config.yaml
n_layer: 10
d_model: 128
n_experts: 8
experts_per_token: 1
d_expert: 304
d_shared_expert: 0
activation: "swiglu"
moe_layers: [3, 4, 5, 6, 7, 8, 9]
router_score: "softmax"
normalize_top_k: false
routed_scale: 1.0
balance_loss: 0.00227
balance_bias: false
init_std_router: 0.0142
lr_router: 0.000709
n_head: 4
n_kv_head: 1
head_dim: 32
vocab_size: 7550
norm: "rmsnorm"
norm_place: "pre"
norm_eps: 1e-06
positions: "rope"
rope_base: 10000.0
rope_fraction: 1.0
qk_norm: true
attn_scale: 0.177
tie_embeddings: false
parallel_block: false
init: "normal"
init_std_qkv: 0.0366
init_std_o: 0.00818
init_std_up: 0.0366
init_std_down: 0.00409
optimizer: "muon_variant"
lr: 0.0119
lr_mult_down: 3.0
beta1: 0.95
lr_head: 0.00872
warmup_steps: 50
schedule: "wsd"
decay_fraction: 0.401
decay_shape: "linear"
final_lr_fraction: 0.0
batch_tokens: 32768
seq_len: 1024
doc_mask: true
train_tokens: 245000000
steps: 7477
dataset: "wikipedia_en"
Below are experts of layer 5 (counted from 0) of a mixture-of-experts language model. Rows are named router (the router's row for the expert), gate (a neuron's input weights, with its number), up (a neuron's input weights, with its number), down (a neuron's output weights, with its number) and show model dimensions 0-127. Each number is 128 + 24 x the weight over its row's rms, rounded and kept within 0 to 255.
After each expert's rows: a language model's description of what the expert responds to. This comes from a sample of Wikipedia text that the model never trained on.

# expert 2
router [133 140 170 108 146 139 149 145 129 129 119 104 110 132 154  98 105 149 147 104 134 144 120 154 122 161 112 133 123 129 109 116  94 126 106 148 145  82 117 148 169  80 105 135 110 139 134  99 145 139 111 164 170  90 141 130 165 116 121  97 123 102 118 117 118 111 131 130  89  70 104 169 110 108  89 103  68 126 109 136 142 171 165  79 115 116 148 163 134 150 151 152 155 141 103 100 137 142 148 152 177 143 117 104 143 121 138 137 138 158 171 103 120 112 140 133 130 152 122 151 151  96 122  83  99 137 167 101]
gate18 [147 112 146 163 147 151 106 140 173 158 112 149 147  90 149 139 114 162 150  79 171 128 124 164 108 126 131 123 119 114  93  97 138 132 119 168 100 111 133 160 141 165 109 131 105 156 140 128 154  96 107 122 152 105 127 148 128 153  81 139 141 101 154 113  48 139 111 136 130 112 134 159 133 102 120 128 134  93 117 104 143 118 171 102 110 129 153 156 145 121  89  88 112 138 105 109 165 111 137 158 162 122 109 152 110 113 125 151 109 110 157 143  80 127 168 144 159 160 149 123 130 143 143 115 141 125 163 168]
up18 [168 102  99  97 143 133 164  79 148 123 132 123 116  87 106 103 128 136 110  90 104 133 163 125 136 143 101 172 121  82 160 113 136 141  89 122 144 150 116 105 120 132 118 125 148 143 119 117 151 142  83 130 120 102 142 127  79 156 129 137 102 163 147 150 137 141 151 119 133 134 109  96 190  92 171 163 121 139 143 150  98 147 151 103 139 144 134 117 119 137 102 157 116 192 115 123 154 135  56 129 138 128 137 135 110 131 135 147 139 111 167 128 114  86 129 156 141 120 116 144 127 111 128 156 123  78 113  84]
down18 [137 128 174  88 115 172 142 136 109 135  75  89 113 118 122 103 125 112 138 125 104 140  83 141 146 142  94 117 156 155 123 142 120 134 103 116 101  81 157 162 138 107 135 175 109 132 101 154 135 161 160 153  98 119 126 131 135 146 133 130 116 108 110 146 129 133 165 169 138 133 134 116 154 122 117  86 180 134 126 124 141 142  94 137 115 125  88 149 107 166 110 108 153  61 131 128 112 123 155 138 117 138 165 109 147 121 125 159 176 130  53 145 146 132 121 138 155 141 140 166 115 101 124 154 134 122 164 145]
gate19 [128 124 140 141 185 125 227 176 145 128 112 133  73 116 147 144 144  94  92 135 110 170 106 154 122 102 116 124 113 115  95 126 155 158 169 153 140 153 167 134 127 169 152 110 114 116 148 146 129 143 129 124 129 134 144 128 165 146 122 120 100 126 117 124 109 110 120  96 122 132 106 149 149  90  99 143 112 147 132 111 132 133 130 148 107 141 119 107 143 117 138 107 101 126 150 142 142 126 144 113 155 115  86 123  95 167 119 148 130 195 170 115 175 115 113 126 119 172 112 140 158 126 140 130 171 132 117 150]
up19 [112 164 121 131  78 152  95 138 143 165 159 143 115 123 162 109 120 116 165 132 128 136 144 102 140 133 141 137 136 140 142 106 179 150 191 120 148 187 122 122 156 158 123 146 136 155  96 129 124 139 132  82 119 131 169 107 111 146 116 101 124 100 144 127 142  96 157 113  85  92 127 140 149 168 113 132 133 155 149 130 142 138 125 189 105 102 121 138  95  93 134 141 135 129  90 122 138  93 130 140  96 134 106 131  61 123 116 147 157 151 116 135 137  94 132 120  88 139 144 140 114 154 178 133  96 107 151 148]
down19 [117 142 116  87 108 122  95 131 137 106 149 138 131 141 151 135 127 171 187  97 165 124 126 133 150 101 138 110 127 155 129  95 156  91 136 112 114  92 163 123 134 137 107  97 117  99  86 126 150 151 121 132 140 139 157 143 147 121 102  87 105 122 104 100 102 129  79 125 107 129 146  99  85 125 122 123 157 164 142 181 124 127 154 107 138 116 149 100 162 147 151 141 159 145 159 120 120 159 152 151 140  85 177 137 105 159 162 142 123 100 142 155 185 153 143 115 116 157 105 123 136 120 156 131 120 102  77 147]
Digits and numbers

# expert 5
router [165 125 190 132 125 122 130  64 137 108 154 129 133 157 123 150 121 139 118 160 106 104 150 102 127 109 130 143 142 127 134 121  97 114 145 128 148 125 134  97 152 145 113 180 133  97 127 121  97 165 163 165 124 108 131 147 148 185  97 131 132 130 101 129 154 128  90 133 129 169 105 132 129 123 118 154  99  75 137  76 169 117 108 129 110 144 105 117 112 142 122 141 115 158 163 166 135 147 119 114 105 130 144  78 143 100 113 108 116 122 144 150 139 125 172  85 138 102 141 109 118 150 145 117 128  58  85 124]
gate0 [153 121 128 119 160 115 145 122  99 102 118 139 129 114 138  78 115  96 116 128 182 127 134 153  95 163  89 136 150 125 137  63 114 114 133 150 125 136 181 159 202  93  81 149 144 139  98 137 124 166 145 152 149 156 118 147 140 156  76 115 135 119 143 115 116 128 129 132 109  94 109 109 127 144  76 138 120  91 109 109 122 154 153 161 106 146 113  90 113 137 151 146 147 143 156 118 117 128 124 124 136 118 118 127 101  91 106 125 118 123 151 116 121 134 131 148 129 132 129 118 109 167 149 150 184 107 132  69]
up0 [119 137 162 135 113 189 161 125 113 121 180 175 149 116 140 113 110 125 117  92 118  79 130 121 100 121 148 124 100 129 148 111 145 121 130 129 146 147 154 103 175 143 129 137 132 152 126 143 118 109  89 100  83 155 189 155 119  81  82 168 139 146 141 121 101 138 140 105 126 144 127 137  95 133  87  86 130 160  91 107 169 146  66 128 111 122 137 127 101 143 103 115  74 108 151 121 132 120 129 128 101 126 149 131 128  86 121  73  92 133 108 133 147 122 137 141 130 128 124 145 146 131 150 129 131 131 156 119]
down0 [146 154 128 128 123 118 153 126 132 103  82  92 155 113 141 180 106 112 101 111  95 146 120  99 135  81 140 130 120 111 157 134 187 140 156  79 126 126 166 118 134 142 178 123 138 126 141 117 117 116 136 149 133 128  99 138 139 125 130 126 147 115 119 166 171 138 158 124 153  87 143 118 149 148 123 169 142 145 163 177 126 149 128 158 141  99 140 136 175 157 122 124 158 122 113 121 152 136 185 138 137 124 128  90 124 123  99 119 123  80 145 122 106 141 113 145  90 148 147 149 129 173 136 165  99 122 123  59]
gate1 [142 139 176 134 124 110 145  90 190 146 107  76 121 155 148 128 127 116 123 115  94 118 138 102 125 127 142 163 146  98 143 145 147  83 153 122 115 139 126 149 152 137 161 159 111 143  82 134 126 135 122 137 136 127 121 120 133 147 156  82  50 132 118 103 117  77 107 123 137 153 148 137 161 136 124 115 116 107 127  93 145  87 125 149 115 194 138 151 116 108 157  97 114 145 132 152 124 122 119  87 150 112 106 134 105  94 101 136 119 113 132 142 129 144 149 122 187 137 112 129  97 142 183 119 151 120  92 139]
up1 [164 145 114 129 132 161 164 131  98 138 164 153 140 140  90 104 119 170 132 173 181 127 113 148 111 159 103 166  98 146 120 116 161  94 149 120 136  75 171 104 145  79  94 146 133 142 128 122 144 102 142 102 122 110 134  96 115 141  94 121 117 128 119  97 133 110 174  88 128 104 120 107 129 107  92 116 171 138 120 102 115 102 130 136 111 112 151 124 155 163 113 166  96 149 104 152 144 110 120 130 134  82 145  98 116 162 153 118  96 130 158  84 122 120 159 149 126 107 157 162 106 137 122 109 117 152 144 136]
down1 [136 171 103 173 120  99 116 143 163 133 104 151 122  94  93 150 130 132 122  95 127 130 130 153 145 127  81 120  95 140 157 147 148 134 120  84  93 136 195 102 140 130 172 106  94 135 148 129 150 115 125 115 127 130 112 103 153 131 172 103 124 102 126 147 145 145 124 153 148 140 152 122 188 169 140 168 146 147  72 118 159 132 169 141 155 101 109 118 155 103  91 156  92 117 143 129 113 127 114 124 148 116  84 125 157 128 148 129 135 123 142 132 138 124 115 106 151 114 129  98 111 116 126  95 146 107 162  70]
Sports and prepositions

# expert 3
router [122  75 154 115 124 119 101 142 137 137 112 109  76 127 156 103 118 129 131 175 131 149 106 142  96 153 101 101 131 122 166 174 149 112 146  94 102 147 133 171 146 103 157 106  80 149 113 151 111 122 155 107  87 131 163 128 136  97 142 149  88 142 122 130 163 129  88 173 144 121 124 144 147 143 131 114 138 178 139 130 113  95 155 157 134 132  67 130  92 113 107 125 135 123 139 108 131  73 147 130 117 103 130 164 142 112 119 154 159 137  94 106  97 155 111 119 143  93 128 148  83 131 135 153 142 116 145 156]
gate0 [ 99 135 145 128 146 146 139  89 127 128 119 102 116 177 128 163 103  94 116 149 148 140 103 132 114  82  73 142 129  91 117 107 160 160 152  89 108 148 118 101 167  74 105 146  77 121 158 111 108 113 130 106  98 106 138 132 122 133 133 127  87 158 141 122 107  82 142 128 123 146 129 125 144 128 125 117 123 111  93 152  82  84 112 140 127 120 130 148 105 145 111  95 132  87 143 136 123 139 137 154  94  87 131 182 111 109 131 121 125 130 116 121 109 173 162 161 163 105 124 155  91 170  92 108 131 127 121 130]
up0 [118 126 137 148 149 111 132 119 116 132 104 143  87 117  89 125  98 129 126  90 117 146 160 154 100 129 105  96 121 129 102 115 130 151 136 101 147 123  99 126  81  99 127 138 163 135 121 139 140 145 130 135 119  81 154 123 104 124 155  85 157 134 122 140 147 133 110  88 104 145  75 161 147 168 125 159 109 147 133  82 143 126 121 121 162 131 110 116 109 141 128 128 174  62 131 110 123  93 146 118 100 198 116 103 125 102 157 153 114 110  96 141 109 114 149 144  79  80 121  72 114 148 136 120 138 143 139  98]
down0 [147  61 141 131 105 150 113 100 128  88  93  84 110 124 179 151 123 121 140 160 165 127 116 160 132 138 155 134 163 124 125 120  98 116 170 130 123  99 181 136 138 140 112 137  69 109 156 122 132 120 119 151 160 132 143 168 133 132 160 149  84 114 130  99 148 129 112 159 151 105 123 112  64 107 138 128 134 132  96 140 134  89 103 168 125 126 122 131 153 104 105  99 122 134 109 134 138 129 128 146  90 121 140 117 141 107 111 107 119 135  52 128 120 124 166 162 131  88 112 110 110 120  92 104 118 115 131 128]
gate1 [107 147 109 119  79 100 174 127 164 131 145 132 124  93 134  59 119 118 132 175 148 139 107 109 168 157 109 193 159 126 142 120 120 119 113 103 102 136 116 141 127 121 117 119 141 153 159 135 137 124 131 138  82 117 115 110 102 127 168  99 153 169 137  96 125 171 108 139 130 125 126 101 134 121 115 151 103 158 110  95 108  96 110 112 133  97 119 147  88  75 130 147 142 194 104 135 126 154 188 125 138 107 111 149 147 150 154 119 119 125 115 104 128  93 168 149 119 137 165 117 119 143 145 136 138 124 127 115]
up1 [128 155 179 134 122 124 113 120 132 116 147 160 125 137 135 186 115 103 131  72 113 161 135 109 161 160 128 121 173  83 144 160 142 111 124 142 104 133 153 121  93 122 177 132 135 103  94 134 122 118 148  90 142 120 122 136 106 148 121 143 108 145 156 128 125 110 100 143 118 134 148 149 147 148 172 141 145  79 154  80 145 123 111 125 135 112  95 108 136 128 139 134 114 109 127 117 162 143  99 100 177 151 175 142 126 129 133 107 107 110 179 153 103 177 147 141  83 144 134 101 179 128 131 171 128 123 105 100]
down1 [128 139 114 124 111 115 114 129 121 121  96 130  82  71 116 126  97 146 156 122 180 140 143  95 176 155  90 142 124 160  90 138 141 124 122 123 131 102 231 158 134 156 108 127 105 115 101 134 112 136  93 129 151 113 103 128 113 134 134 168 133 144 127 124 142 136 121 137 172 120 135 102 120 105 157 131 147 134 116 110 149  92 133 131 133 143 122  98 114 125 108  77 134 153 120  96 156 190  79 158 126 111 152 150 128  92 106 102  98 127 150 119 125 135 128 140 161 156 135 132 146 145 123  89 124 138 135  92]
European name fragments

# expert 1
router [151 136 127 148 157 109 114 138 110 193 122 155 147 119 150  89 126  92  93  93 122 117 117  93 130 109 142  85  91  96  99  96 149 147 122 118 122 136 124 152 103 129 111 110 160 123 127  98 117 115  90  94 112 129 162 157 106 155 148 126 151 106 133 150 108 121 154 139 136 154 190 135 138 135 169 139 146 144 102 150 150 160 105 136 162 139 200  89 142 118 141 144 130 122 114 131 109 128 114 107  97 143 111  98 151 121 167 126 114 103 162 113 172 106 115 158 116 130 136 126 102 160  95 128 126 168 170 128]
gate0 [105 114 146 110 137 123 152 168 122 151 170 119 139 100 140 131 132 136 120 144 109 154 170 139 177 174 121 148 153 142  80 146 160 138 125 139 123  72 143 133 132 137 152 150 156 135 139 134 142 107 165  80 112 114 125 147 128  93 107 118 132 113 113 158  95 127 144 123 149  85 150 167 170 125 136 106 158 129 131  99 140 129 110 116 173 119 133 191  99 137 135 118  93 138 137 129 106 161 164 168 122  93 102 133 143 149  88  94 109 131 128 134 119 113 113 127 172 122 167 148 102 150 125 127 174 108 173 104]
up0 [115 128  64 110  97 150 136 125 119 130  91 105 135 144 150 128 137 118 124 151 114  95 159 127 106 162 127 130 138 154 135 154 107 104 137  69 126 139 148  97  98 159  80 125 129 117 144  79 166 103 133 103 144 136 131 188 119 164 147 115  46 124 108 126 124 115  94 123 141 111 117 123 109 103 109 119 146 130 107 142  99 135 105 109 141 151  86 102 150 136 118 158 117 117 166 138  95 145 110  94 137 118  94 122 134 132 121 118 150 163 119 127 136 108 130  73 124 104 141 128  91 102 138 101 184 153 138 114]
down0 [125 127 134 119 130 126 118 132 100  98  70  92 124 156 130 117  99 137 155 113 186 118 165 146 128 156  89 161 133 100 142 123 129 133 157  73 123  98 144 145 122 160 112 118 113  81  92 128 102 134 110  96 160 179  72 104 131 144 110 155  96 151 139 152 153 131 123 142 104 133 104 142  98 192 118 164 157 112 136 135 130 122 157  95 122 134 128 130 138 106 113 162  79 158 139 125 156 115 119 109 178 104 100 119 148 120  99 120 129 140 132 147 130 156  76 121 132 131 162 119 111 141 151 120 142 110 144 113]
gate1 [125 100 130 144 134  59 118 118 139 145 124 141 154 123 145 126  95 121 158  77  99 145 140 109 135 144 146 150 121 132 160 139  99 151  99 140 119 128 130 127 128 149 144 180 141 120 128 136  96 148 121 122 100 120 153 122 206  84 125 120 142 177 160 122 102 151  84 133 131 136 132 116 187 140 118 104 182 145 123 129 134 101 146 154 113 143 152 149  77 100 167 132 102 142 130 121 103 119 104 121 124 132 111 126 157 132 162 173  75 159 141 139 130 126 129 113 156 115  73 115 117 114 123 103 123 155 124 154]
up1 [136 133 136 175 125 148 141  96 140 134 105 142 115 159 135 108 110 132 141 125 113  91 161 188 144 109 108 121 123 122 120 106 112 146 155 148 147 147 142 110 179 117 150 127 142 139 120  96 119 109 192 103  89 122  84 117 111 104 134 166 111 122 143 101 145  59 112 123 170 136 150 152 122 148  96 128 137 135 129 151 136 108 150 160 140 125 117 136 123 128 105 127  91 161 105 137 104 111 139 176 169 146 116 140 127 132 120 121 118 100 155 121 127 173 104  91 142 147 124  78 137  45 121 105 128 119 115 110]
down1 [135 146 120 121 108  76  93 123 127 122 129 130 137 117 141 121 145 125 157 189 143 124 103 158 108 153 135 104 143 113  91 117 147  96 148 118 108 133 171 156 115 181  89 107 121 140 143 174 168 153 134 109 123 107 146 147 100  76 114 113 131 119  79 158 125 155 140 129  94  86 115 120 134  98 154 152 132 107 101  78  92 120 117 121 136 161 135 109  97 117 136  90 128 116 130 112  96 136 134 143  95  89 124 106 165 100 144 139 140 146  85 118 136  99 154 134 178 120 142 111 118 171 138 172 144 138 143 120]
Non-European names

# expert 6
router [107 101 134 121 169 122 110 153 107 127 147 123 103 114  89 149 141 120 155 111 140 129 117 124  90 107 148 143 114 123 150 141 115 151 107 141 151 126 112  95 123 112 106 144  94 106 100 118 124  90 112 118 157  78  95 141  76 165 113 126 166 124 168 163 108 150 182 116  90 152 171 118 113 139 139 149 163 111 138 149  81  92 152  97  89 114 161 148 123 140 157 127 109 100 132 103 136 116 145 165 141 119 158 155 107 129 152 132 132 110  92 140 130  93 154 109 112 149 101  97 151 123 145  61 163 123 136 138]
gate0 [136 129 123  96 142  71 152 136 107 112 175  90 128 131 131 132 110 133 135 149 136  98 164 161 117 123 157 121 181 141 123 124 127 117 124  94  85  94 131 121 103 131 111  91 149 136 138 141  86 133 111 164 130 118 125 155 142  89 148 170 130 129  70 123 124 145 128 135 131 105  93 153 119 114 137 131 153  92 135 128 112 154  85 164 138 156 163 128  87 104 110  89  82 184 136 172 131 145  99 128 165 139 103 139 125 155 162 171 148 151 128 153 147  98 161 157 129 133 138 118 126 123 139 170 141 112 118 136]
up0 [134 122 120  85  67 136 138 153 153 161  82 135 130 129  86 106 117 147 137 115 142 111 130 163 117 144 129 132 130 113 168  99 169 119 152 136  86 107 140 152 106 138 121 147 118 139 135  92 101 129 121 115 122 129 103 157 106 134 104 139 127 126 115  98 168  88 130 121 124 120 147 115 188  77 122 137 123  80 117 126  73 112 129 152 146 126  81 124 129 120 150 172 136 162 154 109  96  89 120 142 139 109 147 125 123 132 123 161 103 119 126  82 140 151 103 134 125 108 121  71 110  76 133 141 136 143  95 173]
down0 [126 103 184 114 147 100 121 103  97 127 127 132 100 145  95 114  96 139 135 125  89 115 133 152 106 108 154 143 111 119 157 172  95 126 156 116 153 122  87 136 134 159 127 141 148 137 107 159 126 132 129 130 122 126 122 164 129 164 115 113 134  86 164 156 129 114 110 141  97 128  99 161 150 144 135 168 151  82 139 165 113 114 176 120 134 124 157 136 148 101 118 124 149  97  96 115 144  86 109 127 115 118 170 141  49 126 112 114 102 104 104 142 116 184 147 117 127 165 136  99  89 152  98 158 113 147 136 146]
gate1 [164  95 138 144  97 162  93 136 109 127 129 144 130 108 113 124 139 120 137 110 113 112 178 106 129 134 155 149 129 121 170  94 147 177 140 164 124  84 134 116 133 155 136 117 132 141 157 163 118  97 185 123  63 135 135  99 132 161 151 153 149 134 115 170 163 104 137 104 118  99 154 124 107 122 118 158 134  91 119 102 103  88 169 135 120 124 125 145 143 131 119 135 111  88 128 140 133 101 171 117 137  84 111 148 133  90 108 112 132  92 108  89 133 167 111  94 107 125 128 101 124  98  68 138 141 125 126 115]
up1 [146 103  84 105 104 152 122 159 145 179 110 139 145 152 116 116 168 139 129  96 108 133 128 113 109 108 141 106 139 135 136 151 147  92 129  96 180  98 135 155 120 137  79 161  94  91 100 125  80 188 115 126 110 105 122 132 136 112 155 137 151 119 133 151 147 169 122 138  78 117 127 119 162 162 146  96 105 105 105 115 118 146 159 123 119 127 102 143 185 126 128 111 107  98 128 128 121 115 180 116 130 106 137 146 124 136 150 146 178 133 140 139 114 179 100 123 131 127 112 116 130  88 169 110 130 143  91 147]
down1 [129 118 131 147 140 164  79 149 170 109 128 122 132 131 130 125 110 147  93 134 127 112 138  78 122 137  70 125 127 144  81 134  90 113 121 200 105 154 110 137 107 175 137 112  94 122 100 139 129 141 115 143 128 107  91 101 125 106 141 126 165 120 120  92 102  83 144 136 122 105 189 156 135  92 134 168 146 108 154 122 154 115  96 118 121 140 143 116 123 131  95 115 154 106 102 128 110 141 120 168 129 187 117 120 143 121 118 101 145 129 133 109 124 113 133 136 140 167 101 139 149  91 103  88 124 168 137 166]
Line breaks and structure

# expert 4
router [ 77 154  96 142  94 138 102 142 118  93 145 180 123 102 104 153 141 137 133 101 164 127 141 143 187  97 116 144 112 162 117 147 168 127 126 170 127  98 131  93 147 138 150 141 131 133 160 136 124 141 167 132 122 159 124 122  82 169 133 128 122 141 132 102 137 143 133 135 153 157 111 161 113 103  86 142 116 116 117 116 184 110 126 160 130 121 116 158 164 110 121  98  87 134 151  81 134 137 112 111 157 133 104 152 130 141 125  81 128  96 122 159 159 143 125 165 112 166  90 115 125 101 163 140 120 124 103  93]
gate0 [ 89 120  97 139 129 127 101 120 115 131 125 169 156 164 101 151 101 111 136 125 137 109 116  75 121 123  88 111 154 146 115 145 131 140  80 101 138  95 117 156 175  85 116  93 125 158 157 119 148 133 154 143  90  82 109 138 123 119 121 132 154 146 103 108 142 124 137 106 151 152 123 112 118 123 110 153 163  96  79 108 157 137 109 139 101 165 133 160 100  62 125 178 136 116 143 138 161 149 155 107 102 160 127 140 138 114 120  94 157 120  90 155 147 172 163 145 110 133 105 112 133 140 113 105 144 117 145 105]
up0 [137  97  64 110 145 135 114 160 143 111 142 142  83 142 121 126 139 126 114 121 131 103 118 154 152 116 128 129 134 130 156 162 107 131 125 153 110 118 123 148 114 103 141 129 138 133 100 103 131 130 123 139 105 104 116 158 143 117 186 145 133 143  76 136  99  60 170 134 167 102 111  95 137 126 135 110 127 147 118 146 132 157  75 131 128 101 108 144 103 141 137 113 143  85 129 153 145 115 111 127 117 169  99 114 125 144  85  92 138 135  36 112 131 144 127 156 148 113 102 121 124 143 117  95 113 161 155  77]
down0 [141  92 134  93 167 147 121 171 154 106 142 128 151 128 136 154 147 124 111 113 133 124 119 120 156 144 150 123 130 108 130 100  81 103 139 156 109  97 110 144 126  76 124  99  96 153 129 141 118  96 129 152 150 115 100  90 105 123 110 126 149  95 134 124 161 127 141 153 140 120 117 101 130 140 169 123 167 146 119 153 112 167 129 121 194  95  96 141 123 119 137 136 157 157 105 164 103 187 146 104 140 120 115 119 121  94 138 177 131 166 109 152 128 139 132 138 141  92 100 121 177 120 106 187 157 128 118 168]
gate1 [ 96 128 131 129 104 144 133 157 129  71  98 145 112 102 160  94 152  90 137 186 187 161 149 152 133  96 140 144 105 122 133 136 104 107 122 112 139 125 164 124 154 126 137 101 159 127 148 164  80  96 150 152 114 116  86 120  98  88 131 155 149 104 129 126 121 116 106 145 136 112  91 122 118 133 126 135 125 132  87 133 114 162 125 141 155 145 130 131 131  94  92 118  91 115  95 118 157 141 130 134  75 145 101 110 156 113 129 173 136 114 182 146 115  83 151  81 101 162 112 137 136 120 126 135 140 119 119  98]
up1 [149  95 125 165 146 125 110 115 184 128 125 127 157 183 143 116 112 145 129  92 109 150 129  94 154 128 139 132 125 175 155 137 141 142 110 104 157 157 131 152 146 169  93 100 149 160 116  90 106 126 148 116 165 124 100 148 131 121 123 132 124 117 158 141 129  81 135 139  77 152  82 124  87  81 101 156 127 101 146 132 168 116 113 110 148 181 149 107 131 122 111 117 107 114 141 123 163 140 115 132 155 135  91 149 133 118 117  96 109 111  84 148 123 145 125 124 117 132 125 136 104 130 104 163 157 162  85 176]
down1 [174  81 148 121 134 141 103 160 128 173  84 165 167 159 128 111 146 108 120 113  93 140 129 107 137 157 139 115 138 126  98 129 141 120 160 120 121 128 157 141 122 140  85 139 120 153 150 134 102 135 168 133 123  85  76 138 153 117 124  83 122 169 108 133 166 117 164 116 136 160 186 158 103 118 145 137 118 107 116 132 141 109 133  94 112 148 142 136 109 130 112 142 144 105 123 105 173 103 164 146 129 115 116 146 156 174 105  82 125 126 162 163 105 107 107 151 139 117 148 152 135 182  92 162 131 136 119 137]
Word-initial consonants

# expert 7
router [141 171  70 113 101 158 172 106 100 125 124  78 153 131 124 124 160 133 140 140 133 132 115 144 140 141 113 146 174 142 127  74  93 104  96 144 112 156 140 153  93 172 150 152 131 121 122 154 164 116 113 151 146 141  95 115 131 105 129 131 155 147 122 111 141 121 171  93 118 110 110  91 145 135 145 114 161 126 130  94  94 151 128  75 126 111 135 144  85 139 113 113 148 153 123 165 125 126 117 107 101 136  97 171  90 136  99 166 123 143 121 102  91  89 109 135 151 138 153 124 151 170  95 150 133 149 119 127]
gate0 [130 143 134 134 152 126 106 125 127 105  89 142 138 102 141 149 137 190 130 127 128 141 183 171 130 135 127 126 189 142 105 113 138 140 105 103 175 155 115 123 151  73 128 162 126 135 159 145 103  91 141  91 132 139 133 159 127 124 110 135 119 108 132 156 101 108 120 101 167 120 113 102 128 137 114 126 149 127 167  80 121 135 164 139 102 107 128 141 143 110 100 147 144 122 133 112  79  87 145 112 117 104  99  87 167 115 173 136 144 125 149 151 131 103 142  87 157  96 125 154 108  72 124 142 157 150 162 125]
up0 [125 140 137 147  98 120 115 136 108 125 154 127 133 185 127 131 133  97 146  98 125  88 138 113 125 111 107 152 112 161  95 125 124 126 110 127 114 117  93 106 138 109 132 132  96 156 126 174 118 149 109 153 122  77 150 121 142 133 148 155 144 112 143 133 149 138 129 144  80 174  97  80 151 153 138 138 122  88 124 156 152 137 134 149 116 137 152 148 154 144 116 110 138 154  98 184 121 117 101 121 127 125 130 114  82 148 202  83 155 118 123 131 100 134 158 137  97 130 144 116 138 108 149 180 157 146 189  89]
down0 [137 106  84 139 117 173 183 144 127 116 138 142 111 151 126 122 156 157 106 107 152 132 121 105  98 102  97 144  88 141 132 127 108 163 118  99 138 132 117 134 101 149 118  89  79 152 134 141 132 139  96 120 130  76 102 121 163 168 114 137 147 123 109 117 128 129 116 103  93 131 104 109 125 155 119 160  98 138 133 146 121 120 141 143 134 147 133 153 126 187 101 120 119 138 105 143 152 119 100 154 139 135 101 167 126 140 158  42 139 101 153 143 104 106  92 161 132 121 166 106 133 133 121 119 186 137 168 151]
gate1 [155 137 109 120 117  98 186 123 148 103 135 127 119 112 175 131 126 161 163 163 115 129 151 116 119 120 103 125 146 125 113 135 109 124 149 125 124 170 205 121 167 152 153 146 183 137 110 143 146 150 122 115 109 159 143 122 118 129  94 126 181 161 104 130 118 141 180  88 134 158 122  92 147 101 135 119 114 134 139 104 101 142 151 128 129 173 127 126 125 122  97 113 137 133  95 127 182  92 204 132 123 136 137 133 153 123 128 122 148 107 129  88 130 146 160 103 113 150 139 118 110 132 103 124 177 126 134 113]
up1 [ 91 107 129 162  59 145 193 125 109 139 135 110 112 104 143 144 139 143 130 147  88 154 135 133  77  96 139 145 140 140 119 105 127 128 116  92 101 128 127 145 160 147 137 105 168 124 101 134 114 162 113 166 152 135 101 155 126 106 166 174 158  50 116 119 148 144 125 118  97 114 129 131 133 142 100 123 110  95 122 130 110 120 144 137 117 111 124 110 141 136 120 155 117 105 141 132 110 120  90 161  91 102 158 102 140  92 168 138 126 148 149 116 130 103 119 136  88  97 142 161 118 143 134 129 171 167 133  92]
down1 [142 101 164 146 166 117 116 116 118  80  86 136 150 116 157 129  99  88 135  72 123  64 164 104 138 103 133 103  98 143 137 158 138 129 126  98 135 128  98 131  81 110 131 122  99 102  90 140  73 120 146 134  96 116 129 134 162 111 147 131 116 124 101 132 108 123 149 136 136 155 136 153 102 131 128 114  97 113 125  90 139 130  54 144  85 143 119 108 146  98 173 166 110 155 105 125  92 139 129 134 151 113 120 102 139 184 130 112 131 105 153 152 144 152 152 127 108 151 117 146 128 140  98 149 128 148 137 132]
Latinate word pieces